python train.py --experts_per_token=4 --moe_layers=[2, 3, 4, 5, 6, 7] --router_score="softmax" --balance_loss=0.0123 --balance_bias=false --n_groups=8 --groups_per_token=4 --vocab_size=5397 --tie_embeddings=true --lr=0.00639 --beta2=0.95 --seq_len=512
Below are experts of layer 4 (counted from 0) of a mixture-of-experts language model. Rows are named router (the router's row for the expert), gate (a neuron's input weights, with its number), up (a neuron's input weights, with its number), down (a neuron's output weights, with its number) and show model dimensions 64-127. Each number is 128 + 32 x the weight over its row's rms, rounded and kept within 0 to 255. Numbers have three digits each.
Before each expert's rows: a language model's description of what the expert responds to. This comes from a sample of Wikipedia text that the model never trained on.

# expert 36
What it handles: Country and nationality words and capital letters inside acronyms, such as US, States, American, England, and letters in NCAA, GBD.
router:132140153129174157136131142065089094136117143074116083099081162082081162117170146082199076202136168108105120120113105162162094155109183108099102148160185119086119149119170070153097130122084099
gate0:110125118096085226098131138128116152048119111077117101148100206096135146121115106142126109168127091098168123147128072145149162167136116193112108107088148190096076168116150108132179103100124132
up0:094088163146060149143139146102114130071084117065104159149121182165081117101118182115105139172156096097135137140130083129200159136130098106098138079091130157084147147097090085134099096086179144
down0:140151147176165065146143131121134082142146123076143138133167139097086169056135105143146145128144117101174122125054163119091133130181119082167161127116095173123182156135129205153000106144130168
gate1:163157101174141085140118073119174128064139147118102177091143118128047065158173058168106175133123155110138065121081121118088120153155154088145168109119120139105083069168110136059122160153112118
up1:132116109072124107107098169115127128114126118117204157150153109142158207125125189119113139118150106130052090124160158095104120127123104123111120123092161117139139141113148140104129106092140144
down1:149098135140151091111105194152109172146101112102133186243091142149171158160110169121107126120154183143138098107117178092126153128175093102153136074121125110110126177148108151146140146115135216
gate2:187100096103102105134114112180087122092172111172110184107160169117139092047124119133053166060185154130092105134128126099091120154110103145122113085133156085108129146184094165136043167083097204
up2:128133070130153151102117153120117094128091119144094145074136146104117193056133143122181135176148148148099107066158092152145159131157145098150076157150170085138176163131150160118119143099122157
down2:141142147133134100135122113043120143147122158129105137105058126091133154146165106083224132130131132129128123125092095116141157106116150142101132184154127093085173083148150103110150162126089055
gate3:140133208078118140124150141136148070089146147125089149150086099089127086114074147095190204160161185110085124183164087193107153155162127125105119091116132056141153099142111152145121153164130104
up3:107131120132158135143139119149145132109079157097151112134128119133145103082143104100119128094123152177130103173063161112172091159135124145149181090171114160126112186073087098157122134184156109
down3:097101128114090151118068126072083145180138121176150128110109082131121102128097105091170182125080106154130141127138100122131170114133118156154139170136106156114122130110096147151125126126214162
gate4:161156149081076124106110162131146111131101111120113145148157147120102024162061152125176085165147144130152181103110116114094153078150134109127111103114171124059143117131117096124138118113144156
up4:149125123141064161141163191102115117172113110128083117076135168139074128103123070171118152135180122098107149167147129128123163104156168127131098088114138118120108111132150201177152162159085156
down4:133141154183115118084078106133120065140194079110171147167109179106140089122089085151090133073167075111107163169079152089066099141164080156181153101104123107070132117140131147111151133109088157
gate5:122189124116162183143116111139164171136131138109092098093098146108123140149106141142175134140111093138134047093098138164140090185123131112150144127119155140130098113125145114166153177101079097
up5:160136119109081158125114116126090126136162129129159065111122164134032157094138114131194121187106165153148113137164119146147153077138139143102134224147118128151135173118151082129172138145132115
down5:076092154128118128118117104130083148096136111155117223145115134097180108142102090125063124085144082162140121140139145122132134124162091151139163132119100102069094141090088170140109132084159115
gate6:094141073155149151071135140090051129151081118154124130128142144135146161141176176107196106127089143167083092096152128142113168108102122086148096175111139109157121164141094155158114238083139125
up6:092124050122200111110163184168098164111089085137117131093125131223170112121167185131137090102079121143110101125149101146131132124125113157131145154142108138141120154166106094139132160077130122
down6:119137075162122162188145068122119103130115145154074134096147176074156198120157153125190136194145164140123130134134159149136122144087141123106103172138100147077124137067150163142067178054082153
gate7:109122116127118089166084142113126181133148140133102126073156198149048124135178139154105156132139111154111093152097104179141149147138100178103054154119169099134155087131112142126107157096155128
up7:112065111110107153118118094164146103093127125130169168086129077120187088158144167186068083132070131169183131113113176109103097168173159091096167121089169172094131171172117156138127109085162099
down7:117144152138119106119113127120135181105143111139198153134143164160147163130122165091088119139119110136107116093095150151085122099171143126114106111162135147114153103126069125174157169116215145
gate8:155169150097137182196096208123138122140095134096138116104118107135125119150092117148163128086074078144155096135090154131132110046158112159144158123119165107134177164138132072059175096146136122
up8:160102139050095125157094081092111091133156115103148108124120083138106147207134131119040134080143138149146110125140164097110091105097147087098115054120137122078086100153125144132161162083142151
down8:204131131126087135104117120130174204151122079129154096150140148146054108165089159131107152148093144164147122117084107162179086153133109117130146039085115159178128048198196137196101126148125136
gate9:127137107095156147160102162130153196093120141151152072074160138111111081066097161172091103064087174194132108081106099116154101075133145145109143193158144112097105188109138123152146130147137151
up9:198107074131136086146147151152090081123194126107119168126134099093109123130121135144115142059109146136129109189164107131114116129097110143100120079100119175125153144119081171128072161117165115
down9:146119114120053125158101166144119118076148124134120203150103135175166119165128126146128182126099090149090169182130148143176083150130082159147133087122077159170183110102041139093089165075169186
gate10:084142160110173118110169114146102141153136131117138101112124067139078095119145073081188150149135164173188096085155078106110152099124118096186121175115155159146110130149108124193111118108082106
up10:143129086138101104133107129100182173120084152160201103124129081153159111115086167105094104115124115110113167114139124117102173181146146197108150140067183133115150156133136186195097121205132138
down10:138126162180123147142176102165106159151100150053117112124151134117105121099135106134145180098117134176111069184120175135141155145115133157137155131130144187106156106097056133154183145138109095
gate11:150088065147144146126112119152099124071141101155122171083141163215099124147110154122076100161140128107123133108175154115161167153052117084180157128132136087113104145133178125162105128128162083
up11:116169165138136164139119159150085130194164145125120121111128061134153173058135112155152105096087112126146125151107114109086088116111144115107119084125161083084189154095088194092203066125127074
down11:135115112135120105056205157089122062073102067158122155141089117175154144090090123122116151111142136185101176117174143124072185108103121173092128106101074150151135130173142139105134138105142192
gate12:107166146125148218105194094110136154081099135131161103092159114114152155089134135116106138098133104069163061123135097112130136062111169121146181149103159168135133172138142079179121146077153092
up12:147146136122180158121130100108149171104093072114109140159184123134105155163135159103016131115149182082129061107070170144116141112177135074100108134125124136101132138109117117182100122204111161
down12:087104173098093116149132213184169084115144119082080108101088108164109167129147105114152166134076095115117133161119052083124112085168097109136113137067087077107117144138131104093103138121165168
gate13:184103139127123162162205074067094142150132151140090100123138196134110140108129152143113100121157108096114128067158087122080125086117102081118164164128142098146170125175070129112077114116067107
up13:131169183133135120192087080156143137218145085165101107162121109170137132117173154129146129106162127120159097122122104082130080150117141122087140136099141145183093143081127147124180187093135168
down13:170089133133101130150153146104146135081122094167127083073076141182135110073110139157090208109103119162118124091176131107138117104177103101110162196148178102103096095134125102127194169163140062
gate14:146112162095167140108145107078106120156113149153124108102111130119111129142059165107145183104114113109156142102058144176121084126146066151155062155175161105154137125160130173108174150120129096
up14:129146088133185131148112090107112093147104125108085178152159097127107089092178127116185185128144166098128196134082048133214126181103106131133147098081098097103160114110106145095135128128168115
down14:096144145169173141121118168129137131188167163149084085089112160138119115127079091243129124144060096106166133150094142133135167123147162134093085080126113198153209134142169136139116104125147095
gate15:138091149146131158131171136159079128170104180127098104123088130113214141114112108081136155192141116168118137084092113156183167120171138114086072142141122108129098159162056118123147095154107072
up15:147180098095155120124116162172097096181123138051106105080139099098109108154141091118103128077141118144120104175150116070085139144173122107110155158092127170108133118138148098149123169154136112
down15:064121140112134061138108144074160094136138148115089161121141117079096145134161152156122107140194124107161084144175111122147102203068148164156183126114119124070148122101134109142054165128114134
gate16:120127138043136117131150081097088109143086123146131124143140151133161144079087141122078129125142129149112127054140077109146028121135056111109108159131161117103090206107138091116163134161139119
up16:108108102133131176128124100118134107098149152187145111143180139134132150110144178130096124083137092068125114181158135113114174170132123092095118161122121133140066080166104113142134094109083157
down16:145123094128139110154162161159148161125162108185055164112156134111131200137155098127106102123159123114165155122116128177102145146084136156149141131083107190107166175098115134149037097101070072
gate17:058118148085133135093127078147181147077133158147143187130115084157172128134149089113151079140095102102141123136091115147086132137063137153190166147170127045156063079097142103150100167100131129
up17:111125069119087165140077142101176191080177108150176198093121105127199131087138125089113102201136112132128120124067162109092167166112156134126113143149121090102088063105158114160128146136113118
down17:200181108157085123136149169129141134087134193177170117095103132160125131098165150139073095150133148134104101138149059195106084130083166092151125089131173156073078137054163135158139112104118132
gate18:092097135152163179088120139159129108150076149128109152152194142094061105080128100125140105133138107140140124148108090128114103116150148124147101164121171140117177198166085097165169147136103130
up18:094094167153124103107123095149107050122087137070100176156194106107100128123164086118111075184118123102144122146100155116139119100144131104144145114189183134128106170112093177140161108126142175
down18:115109151095115132111092125137159143159189081126147059077190088135077128143194162162199164068107162113090181133119097080067112133134149141088124167112117135131106086156134099127236117111109100
gate19:199121191131093132095128098061147137103204054140148092092192159135090102164146144150092099111115128164133135126125161136127078187106099081114103123149156120116117118163113091119172152133092116
up19:128198149116080153042122160079151130128142101105173065136137197105120094117153153095112086095111133152151183176133184106109156161112108113122132141118148133129115088155122104109121176131132068
down19:141132119191162160170110131055128125185100155130151127136063147153161161084140122095219072152142147133095167106173135172178134115094150123115169159107148115162154104109141078147085128120089176
gate20:132147159160135072159154174147138125161168109104121194128119166129110094137061204190102124121125127130121164132091092155100053173104112128071136128134105118119146142141068179105164150209097117
up20:151147201150146146145081134066106102184156078123134136109070159095119151152132169119163145089155131122106146101091121104175124072076107083136071168161161169070131127138120164094135122159111135
down20:170112158092158110106079156123108158099170163134119160141102100111160149097141147100203163188116151095152180120158126157102159176111153057106099112117124119106164121131170127169114136114180152
gate21:115147135078157140090110085133165185156161142154097095101122139082110094110059149172085122176120080129114163124122088087143145123177152118138096109168070107147075082169146161097121110151131109
up21:153103125094183121080083113077151090141075102159168138180133146160123151162124156112169098169139115103151102120182147128148191087051073117141153195130147107119079043114111088108121146145142106
down21:156169162068124128145116072137154101116131072097143214143058162108128145155079103100182115113153150098124129132171141083085088086061137131155109126132118117136092095142183179153085101133103174
gate22:135089090183105135109098149139094118122118126097145150121126128073101139142098155128111155071072108069142163133107112109096146154142087163172175148101129116132109140141099154119089179163107135
up22:089132130172089169146131154157066112123142191114157100100118163114121169107084115102159082154100157094188124092137102103090129140165098101131119191119153135095131163113109120084166075085154113
down22:160152143152151149157102150065106140164078184119133096092078146109116164184145084123185123145164175059146183087145059162119130106094168140086088104152135127125150092109151103103075154103103136
gate23:153094199103111148114103157101182083085120102082098147120139086067135144147109079113103142138152193213099141102115111190118147116116176164108080167094118188112116170142172165110144124132106106
up23:131148115114130149216158120143106177118089143106155149139108115147098104165097092131132178150103093101141137142129140092138138132176095071165173100188098109127124094170126146149143108107154137
down23:108114108124141128147150111105145131049081170167065104158160123054149090109168131164114160121100155182103114160201069097102143154140150117094146201125079120053092149141130087146144102112196153
gate24:122120145091140141163121136086098141154128135125137096137136131106116112145132127129149103117111134190144199166145163170132126139082125179085146105158126190075168133099091093089108107144131149
up24:098082138100153099163088104110143198126180108103141104117153152072136162148103119121160100134100134179136121184124156147112112166123127108098104135144077104049143135090156144087210097135104123
down24:093104106144101179083124111152096094153109095104098070208140104149127091086077094126129150127133145117117185138186143108162157193159152093162130137164092176125178160114110110130078135140120200
gate25:190134123181159164185074120123127153066076181142161166166093175160095192174133164131109105054120109142140170152112164126120072111146078117129112157135144083116126143136131108115165147111126055
up25:167138111097144111159126064092157105135132181139151073150199174118113177132127166100079125136056103081109134178177122131176184179086143113138131115119093155108136129117073121117138111111078181
down25:143139057088097111136081149154149130120104108139137120106148138186126115101111149218045171156128101113106145086153128071084172144097158098043162114113125106106102100138160161165219090130212082
gate26:126177134108156146096176089110113080146131112150151119157100155145143190169173100162132090046084114126130153066108073129058112141101080117148099170194114087093070064174143084136114092109132098
up26:112129123114145084092132117069126130137143160124204122136102110167140182138100083132149105077176138135118138040141088143092124114127164115143099125175074071114160156143133052115099109120120109
down26:154089099163117090124087123076160130113130131168074111099135165130085121137080127106164171212128166109100160102120156132187100130169146155187157132050108119181100104091133130105132164140176199
gate27:085122076145163049136142170112116093141106151092088108124092106185140141123094106100136107167118097169173115135115087084101155078200109106133118100151173099100144127083110108088201127095117124
up27:109140098084119107121161115115143156197160115112156117077097122125131129139160122205106153201122121104172098124102115114201147095152091076103143086128062102089108075042185169095101094113184118
down27:141164078123136138082152115190140152107137139087138115143083135138140095117119151183152136170096075127158106134158086170180142140205060081148091104071076118096110118074128165136168101140157103
gate28:122146110133109166122078092191164097162102084116085156084120101136133143072120171168071094110154111110105089154134111122098124056134134148078099150076101104153111150174162149147083104198122147
up28:152166153103108195093126140134111107125119132082083090126123124172135125046147091167084164132112103112129142063095195129114043136111153132183084099194130106118143186107161158121151084149141146
down28:127091134178168136107145097121150137152065117139155155156170111141116183050145106102142118143191072166056135105127170123137116155099178149181159175091103110060111165086115154147105086102070136
gate29:115157140073159144139151153111121099144149123168090150122063120100083111184137130103163155163136043119153131099119111128107129155146167086163135106113149116116130097174160153194091163115119113
up29:105104151098103123137116118117121170137169119141103052078093145099096201128116116103149171194135155130188156043156103072151131136087099074148092163149154103128158071109130136148178082151089106
down29:082115157147161119183095126067156131141192121154148157122101150116128073142103143212122131144122140082143086147124152076127177089136078124122114140154124164076090109126128150096072071186166158
gate30:117125139113043136112136094108110123134146108169068115091109189114123110142091119120132077144100131157106133081149091120101129123128164156116112149170143126116115156137182151155126136142083104
up30:092124142134052109170109124137114156076108096143146168122099124123119095178122171107139103080121115106138104095120090121140129138103133129163108155098131088143071114099201110078172121108133204
down30:132087107171139102167118100101046082143143086164087139129162154031107066099100130139104098147153176157059108135186144193172170135167165087149189177131163118141115185094160137136136121116161110
gate31:138166148087111203164127102131091148075087099152125135064117046104092128110088199142152137112161132153085113106082156137160122120141140167112134147195120120079120115144150128155164091135084082
up31:137140097105121092122112132093125127122134126083158105141144183131119132136123103139056119201093115084139103162098109120160149142124129066120072170072162074112102109129117110145126168129102123
down31:152054121088178142145140152091170148120122120148167129159115164138164137166088120152090111155146095131140175170094128093100121150204102084098093125101130135117093122180105151158089086152134126

# expert 23
What it handles: Place names and their endings, such as York, England, London and suffixes like -shire, -ia, -ian, -ton, in locations, tables and nationalities.
router:106113132096148147161134139071059110151104125069072082086124184093104154083133141105126107157163138120158097118113147147191122115088158050096108157146147077122071117083129130137125136113085055
gate0:062105115133097110131113163099095158144118045136106147080059086096170101152162144177118119110105110107149164086106128134126182158120106141115113149170134126173134109119140182114133167092122060
up0:096069105135160113134150103167128146135085148127134111157104181152153096174130118117181105102085087060170139116091111125188175139158068103098172131224143073184115141159139137144144122064116114
down0:144128093125141118134086158119078128176126075146149142086093134135178090146124115111151148148132114101140104134134104184125095102133112178083132099112136119105096123086072131097166094112123081
gate1:135135165138187188092138115144115167149114119149129109148072071097137109121114138114058115144102066095203140140075145141121144094121176126112088122133133116117164157095136085156196099086103091
up1:069098155110198121108177128173178159158082074077170092148120108076103131159142102104139128109134127114120114145117073126122104096184147152173106104151076152130111150135060109182136119159114198
down1:095185142096155129124148125136164186161122124121193140114129079107125136085158152069164115102188168136101075098111144175117092102152163128106142145098147176144116124073140150049121066180155159
gate2:157129076171130142156186124126122086130116140130204099142174142105161035039110140071134111049181101112107172102144116094144117086099093140107181152138195126118114141121154119154197107154121167
up2:134106142107130078083093090131111107164109104195139133125049059123161129155113074164087173131091133168149109097076122133146142173137123145174116176102117157070067128146150089118112084147102082
down2:106133124146143118097116106099068074131167138060151089114112118156135183134099131131103149071172151123125137124139138198172135124072077140170149151161188173185144105193122135079167124133100077
gate3:143136098160145181154149149124115184139167188052096124126104131112094074123159114115132122156102100143128109080200139128072079153104114104120127146174183106068139133178054124077137162127133160
up3:101134159106219157137120077128147117178120099117114154203181108154166096143139120118135112185140098049125111095116041147098141118145145113085119186159088086113160134111065061101100133090076108
down3:135093129084193141091135037117180156152100122097156129194142123128132091092185100143121160194125097096128135125109161137158120151116134138074146110129058101133134140126096067142193116085117137
gate4:162160113169167141115101107135116127107090150145148145156179124162053163114094077199136086175160162164152074134129102103153085123162086128132152053153133134119150159154114115145219088097132163
up4:130122130165149159119160160084148131185140125099176128135155109111160169125157128100135149163126119160132133154136076168105098144148113202120124058141093145107183107159095121120123105084152122
down4:161116096134075145147152148130157129126124112160166080114182135144202110136162110119176153119101121141120107078146086171090140178127099136117089121125092131094107097094117141088178113115179097
gate5:115129147146170077103115160162165142148139184153126136167104159062131157118134094136081140078100089173154092088101133119138093104171106188122135193127108099172146157159139112129049186168123142
up5:144139137140104169170133126067115156052101071141091116084146142188167135109138087113155107187140105060117143162158081195144125094143182101196107088138114139117079096103112167104125088092167101
down5:189161165152116150063173072112193127103154088126148139182109072175098147128091104153122192080095172107125133181138089133163151133143182154155132145117066173126143120148178120130169130100107107
gate6:117131142125170167131175168170170120077133131171115150165126145115134138161145148175148100178079159092072153161110113131114125175101147047187195105086107164120122143121129130151153130162150095
up6:168138125173146152108160110070150142124155092080119135129124161146095104158094100124181106083156093109107122151173145158140078096150137098098066117133109177118118116143090170116179129116148159
down6:144067132149131081119148064117131130117174084156082155126121175131142121102147113135136175115107113176095178089160078084063093096159140187089129115164113130136179089109092138081102198132113145
gate7:110129118174197165045129111166167080161111092178078119086174097164157115166103165202144123113169062116105134109139152111142139192088141117145147157154122101101146094147138146108119151153171115
up7:115131144149153197103123112106144109152143129157152146153188161114107207108133183150101161147089082110148165161131163110052188126130164161190071111078166185134096180131079154083102135145091131
down7:140087141201167133103122079112136117148133132142093151115105107132075192133056134152117142108093044153128121135157143084069146148121146133196080121107124189097133133148108161100077170123143130
gate8:171096150174113137120135105182107205094100148145111165085140226131133134136072132154105110165125140211130077126094140143152151117148102172095101126087112177136118100125100129170158151192100096
up8:112151096118144138118118201118092070132150180074080093132101132125074106101159122096160113108154092147143183167134145116161138115097154111111156180128146116174157100147134110081114103140128120
down8:101174138142155091128118167153128123203155091108127164133049161145106169097121122150124165136129105124151118109107157117156155077139160149122170172133186093186145124176111134122100148136159099
gate9:120107102102065096141126102123146089137138128173096128143127142168090045137113118142134155143175194138152137089116169090166134143121107182111088088150172098150143080169100110187158104091086187
up9:090151151163192075120121122108128097088146156089091138121077154149092032150164134117134084105156101161121105172179157083152126159161131114137116046111171121132096055122154115127112128110071149
down9:131102181166123118116092165091086129104116102154114107123129182138160169215117135107131085137131069142147151078124174127150113154134175164114141167069137133118110097143120123156137161115105154
gate10:088113120092152159131040077078110161090069147133128073152180170128124132127088118184162118125115129099077094130106128157119108083125138090154135148095148054150074137151084117166170155145141095
up10:083133139120130140082103154123128097172097085117165101136085132121132072145120080136093164099063120148132132139114156138153147179114130177110120100116066092162128145106102150101152115145154126
down10:048123173127142127119154122068168127159164130140181102096128127159121089070087094108079162094098083169100109093129072156127144131195113149111090117108125113152131131144122149131118103112140195
gate11:148125144159109127098113109104123129161141155101133116087131112120131158096143166185083093091152135106139133128133149169099060143106101087086139140123142102112126177148120064144233131103091082
up11:108161133170057119114147165102064103094133085113131138076149125105113091096078124130157161084235088111114174067097140102103181120128130118142153091175143132135133101160167115147091128141120183
down11:089123126119160085141143082150104115129120159176169109124175152104090150122136199136118108102138080188185142158087128141140111147122102088085070110113127087069177148123071158130099098156119147
gate12:135065110107081157090152159154116096120162099088113146139135189124079090132142172165094120123140087130151131100116120122062177151138167125059089087081106093084091153162032114092108069118138113
up12:123084129106122138155112140125115185160101117112130140109110128157145133105128089159063138139156090131067167146121146070041150100156097105156118066082165101119057118105133059168107151182100121
down12:124126106145116193103094141135147130125142056103122114190116144167101109132156105150091143121118118169124113117074149106055106168193132144125179123152190134168121071127154151100174110166105115
gate13:202139113105146184127134105124104164213149098100143088179132128109187084150136088155087152102089110149104132130165178189104086059116106140127105130137079196117105151114087156133169158168150130
up13:158173136097128085066126117170109133080081160134102185130076156132148133098135185156116117152077137122080133178081136112093118114118119178132124218132082151126125142094115178106134138185175168
down13:154196097182103113091149130093140122140105102145106133031077152153154100121149115156187144214085107123100072169112128158124122119119135162137114155069134178120046164071102158124182061160146162
gate14:119172130134189154137124139153105116043155092114114137172199164167144118138148111110090106151164101158105109141174159131132121155166178181139115100197156123108184135160101118098106146149158077
up14:087064145151122126139145160144178156096153165113144069101161119144199132121085089105137112075154190148149085179127075139124111116080098129096152167122112131109034068118112131140173121088117137
down14:127074112156137133130187110155144179150173149120137078161104143191207150123072098097110132084160155132130093141134126138113126120118081178063148157119112127162102055121132058163165112165108154
gate15:127114137080095086142184112172122113163145058150164076113127121146124130090140132141152169073115128168120078135151090093160113178110113135125113147085105056145159070098148087088171120132185139
up15:079141164074140200118188126095070174126152144139107085077157060103167121168140090115124138149139130081161126110088108113189137134150148125082141087155121129144112128172170167142147151149155129
down15:122177152022104150098174121130094181121133140175099091100174078129112130117173071125080134105118116088200130145079110147188138151135106129112144091155144144146135119134154159161161116135171146
gate16:102111090044102124140116141137090138131182180154155181096061113159095120100108118104137223097122127091171180126108094094195109153138102136101156135146122122136097123137064113119134139155120081
up16:137085157068138130158087120088161104133109126134136042093108131142169138136153160151121159063179087174100154146146220168124107160120122092088129095118165145084172092116123105102099110106137171
down16:171156183166188110097144145172122117124101092138144129105181132164127125155109078119125115148161150109132089096099157116094176120131201080119133095095120197196116066158147189171057146154139127
gate17:107065165171158145143201115066120115112113116117143157125115119124089118138152158101150097151090115145137191096152112141087147128053161094080150169122179140139103105122130056129137132166144064
up17:152116040119135112227110143165160147141122156217167112152164148061168095138140094086109129128142141133125116150102109123156170114159113161133113124134097097088160155075114202165190082115123132
down17:082098130122118107091100098189127123066153103125128134150147150158098122135117097160020183136121050122133122142118129122105153123201072128170129111118083129110155177174134188161132103139145150
gate18:127106092147077055151183127116114147134159156146163162164151127138132111119094135102119180134106110169161103156129133041147118201138057105098128184069194116102151125109136123113162129175087139
up18:117142104038107082099151172140135087125082132097161086073135127130112145177172128171131120155089075111092088091150145130155122122183111115138127074120132167109108139118151148152106164047146140
down18:151123150101129169085110140161103156093119106118150106065114142135112151153115134151100141150072107216088170115171104138116134085172078093246145065069145169092091077120161122132157125103171138
gate19:116151102107152113067126148096123160161164156150118110162113051157131153137131076148103119137127121114059160130047120117176149126144127147166209114147150069077188088122174100116175129164139147
up19:139032160133143120078153157089116145082155150157099089145122140102119142140146133086157116103145111122128111129113123139143070099107050111115087013158144128090148136175147135111156150119111106
down19:139089072161112177056181167156192120089134177150151156195177103110111152160127142098128141131147100119124151138100091095104089105119092126118127061156120136166110074164137103146118139100198109
gate20:118088144132121116097099123124095127163198109116136070103138152089158140088099139134047177149129127164094102097165155112154231156097139087145145115092122091138111106091116103044168096061092175
up20:127146156138103110154181134114110157143122173070134103088160088117169085089175179073106163100131120088068097084049118104156171142092129120072127148175121164130137155079067160096132093158172108
down20:131162200192096119124194125125088133135133183128109134109167120090114119098167088122057120133122089137148122088057134118168171103137103226086108099210124114119157123123078188096129096184122115
gate21:087149142109141181097125081148159194118136168123123175141138136145123152186164173107114104132112099089140079144113113124099145093105182116106128154121103073205122149094136117087142104131134122
up21:167109105170059146187186142157154137065131096132169109106106104160159120121133134129095178086161146151148147069163143124094139083130155148159100125087104184115192143155211095114118097103135200
down21:073128109138159159120131107137139164077196110140149131188047101097130177118182121108152084074180094161123107178100101055161166130154179170175092196086136150212149117126083106133119096094121176
gate22:079150104113138108117182064179127129116153183102088140070107110080097155102133082139097146138149174153139129137104123104151127113142115136104118166106142124153107143098173100078111120118140083
up22:099140108091108115175170071146153173162149165097114118163139091094136125139145097123109177149140123114168135132081165141150111144134123166124142092171120102102165128156153129179108159098073072
down22:133093085128200169182117102100118095156143196127138065145155177100106135099149128073134085133135154138119104145152126146112121169132115124122111142172183139166108146150154095120059054145106097
gate23:163163201166127146172140131124168149101099205170139111127149144105108095080109093146108124121130084186151159081075127140140146178101115129090140142142203082115126146140125178146161096165124123
up23:108131159118126083198112148151148129133121077102112095182096148239181127158105159117126137077105160066137133165148118101148117110132185122160121148132132159153111083143074123109177116134132159
down23:113109132113161131198207141132092172200136187128113094130148185095158095127119156121125139133135102135146111173108121101125173133094144149097087176195042164111128170162122095090160113134111147
gate24:150106145119132072066097129109123164142142109109124121093130129075121097147092109099118128089130106102122143087052106076180140111084088140136149197117142115177154150136116096131120135128130077
up24:120114040122172143183152113122100111133135120155135201163072117158131100177125097114178128151170089180161101170169166043116074146156143137121151086139117153132127101109138115115146128138190161
down24:098112139125131156128186151078123109135193056171158171139098170137135095064132189128079181107130116087157105133147116118098135158145148142149112189176125155179152203164135169086096097063159151
gate25:132185137155103151085149128117096094052104116137107064126139151077111085046158121154113141123136143166145141092186120093123092131090147096117165069123148155086160124097129099102146134141196162
up25:084093122105120105106131129053123097115107065119122128114115093132155172150107161112081129123090180149099179153157115105059151145148106123191115085106124194143109090130110155080093166153166171
down25:153137149156119135096164107075108097097119120122151094172071106110094127091132130157132151150067163174118101110170114105074172117116136180119113128123165222135188118139137130126072178189156149
gate26:048106090170151106100139088117115147167136163105126092134110139103120160120080138094073116134103160150178098090119157134139192148161062129176091178133162082104153129154122104120097193143121089
up26:173198123128133139134168134110157144075119124126096130130154156131107078131100113110146093122146112117076200171193125102147159120087127115097135136105108153157047182114170124103130080140152100
down26:115118134140089104144119175121093193035138099116186176162122141087182107120101090159129135130156144132119163115145154154130133172114110067165155120112121121219089088088124119083130118141130164
gate27:102092144154173143121103162118157111126171126173159074102158099112125129182125190097069137122167102132161120049116133167111108127137088077033077159099131108077138152105069171117134130073063137
up27:104163084096153084120143140179118151219177078157130103132115096161121106099111113074135172155144157132167138169092103048122156113124082151183176164185153060170179083100133139169112135172085157
down27:102166109173167095082167091171121152155182098129080167180155108106184142128126136115115092137156084163108136180085149097095139113160176149162132134126138063182179137149137068156166093083135124
gate28:101115115057146140132141143170106079158138157135069150070112121179169113118134143115105133187138163175142072127134157114121130146123095088153061150112147121078098123106148159146128118097129069
up28:145153126134157086155148120075120155115101134123135144065126147083110107103138042139171116138119162186179116128149090089136140163142156098104147168125217092109130125105187089075180128139185136
down28:091155133089083120094157077137180152061148094118131174120138109118167137152087134137098107093132067150103124143073119155107159131181134174110112097168135115158142069125048174139139152115184117
gate29:092125144115142109135171115106062121102133136094087124102134148148178123156181135093080141196123115152096162158116166138172130156108122097133055131104157158114131126142132130139141123106045105
up29:154103077074116105102126117135133151128116123131150124080119149117155125116143141149158128152124135159144098136118186142119098155148108115090105116143142145081092111129168103160225121093144097
down29:108107144224131126113162104139143138143168146129119082190153096161110106080142148200156126127118084162153131139139184107147118116140174141142164129099076068175205173095155099117078103137101179
gate30:152117105124169151179152222107103093088201153126181118139066166140130092109104130098115101105136131172119135194084101112167110126097109128134090141142130072131195149164092124106130124132149143
up30:211134109154124148129129179132144132112167124106128159062171136170112131138149115111109175133164187129125109163165124134148107179171143126154105190088171165124132162198112067113089155135100174
down30:193113186150112064144174166139105100156125181148120138089142109099114115104087103116138156168153122171114130093169106168182163129112132127153133106127151166160126118096112109106200127135118137
gate31:065098145112095153145070104161109150120152140108155146129073165130127116081186167085091125144162138135177092125109179169161082079127134144081085120132129106064139118147148107121209108126137047
up31:057126132140162113095116132170118121128109111108086142105181132095055175144171135168180060188131146142060153121101085156100129154102104083106056162097129149121169148136056137119091089055111148
down31:124114156131161184135132112135144143084124146157119119085138095102114166129086091216135163071139135058112140142134102093107120168107190124151176161139129150171126145120136104114110137097130199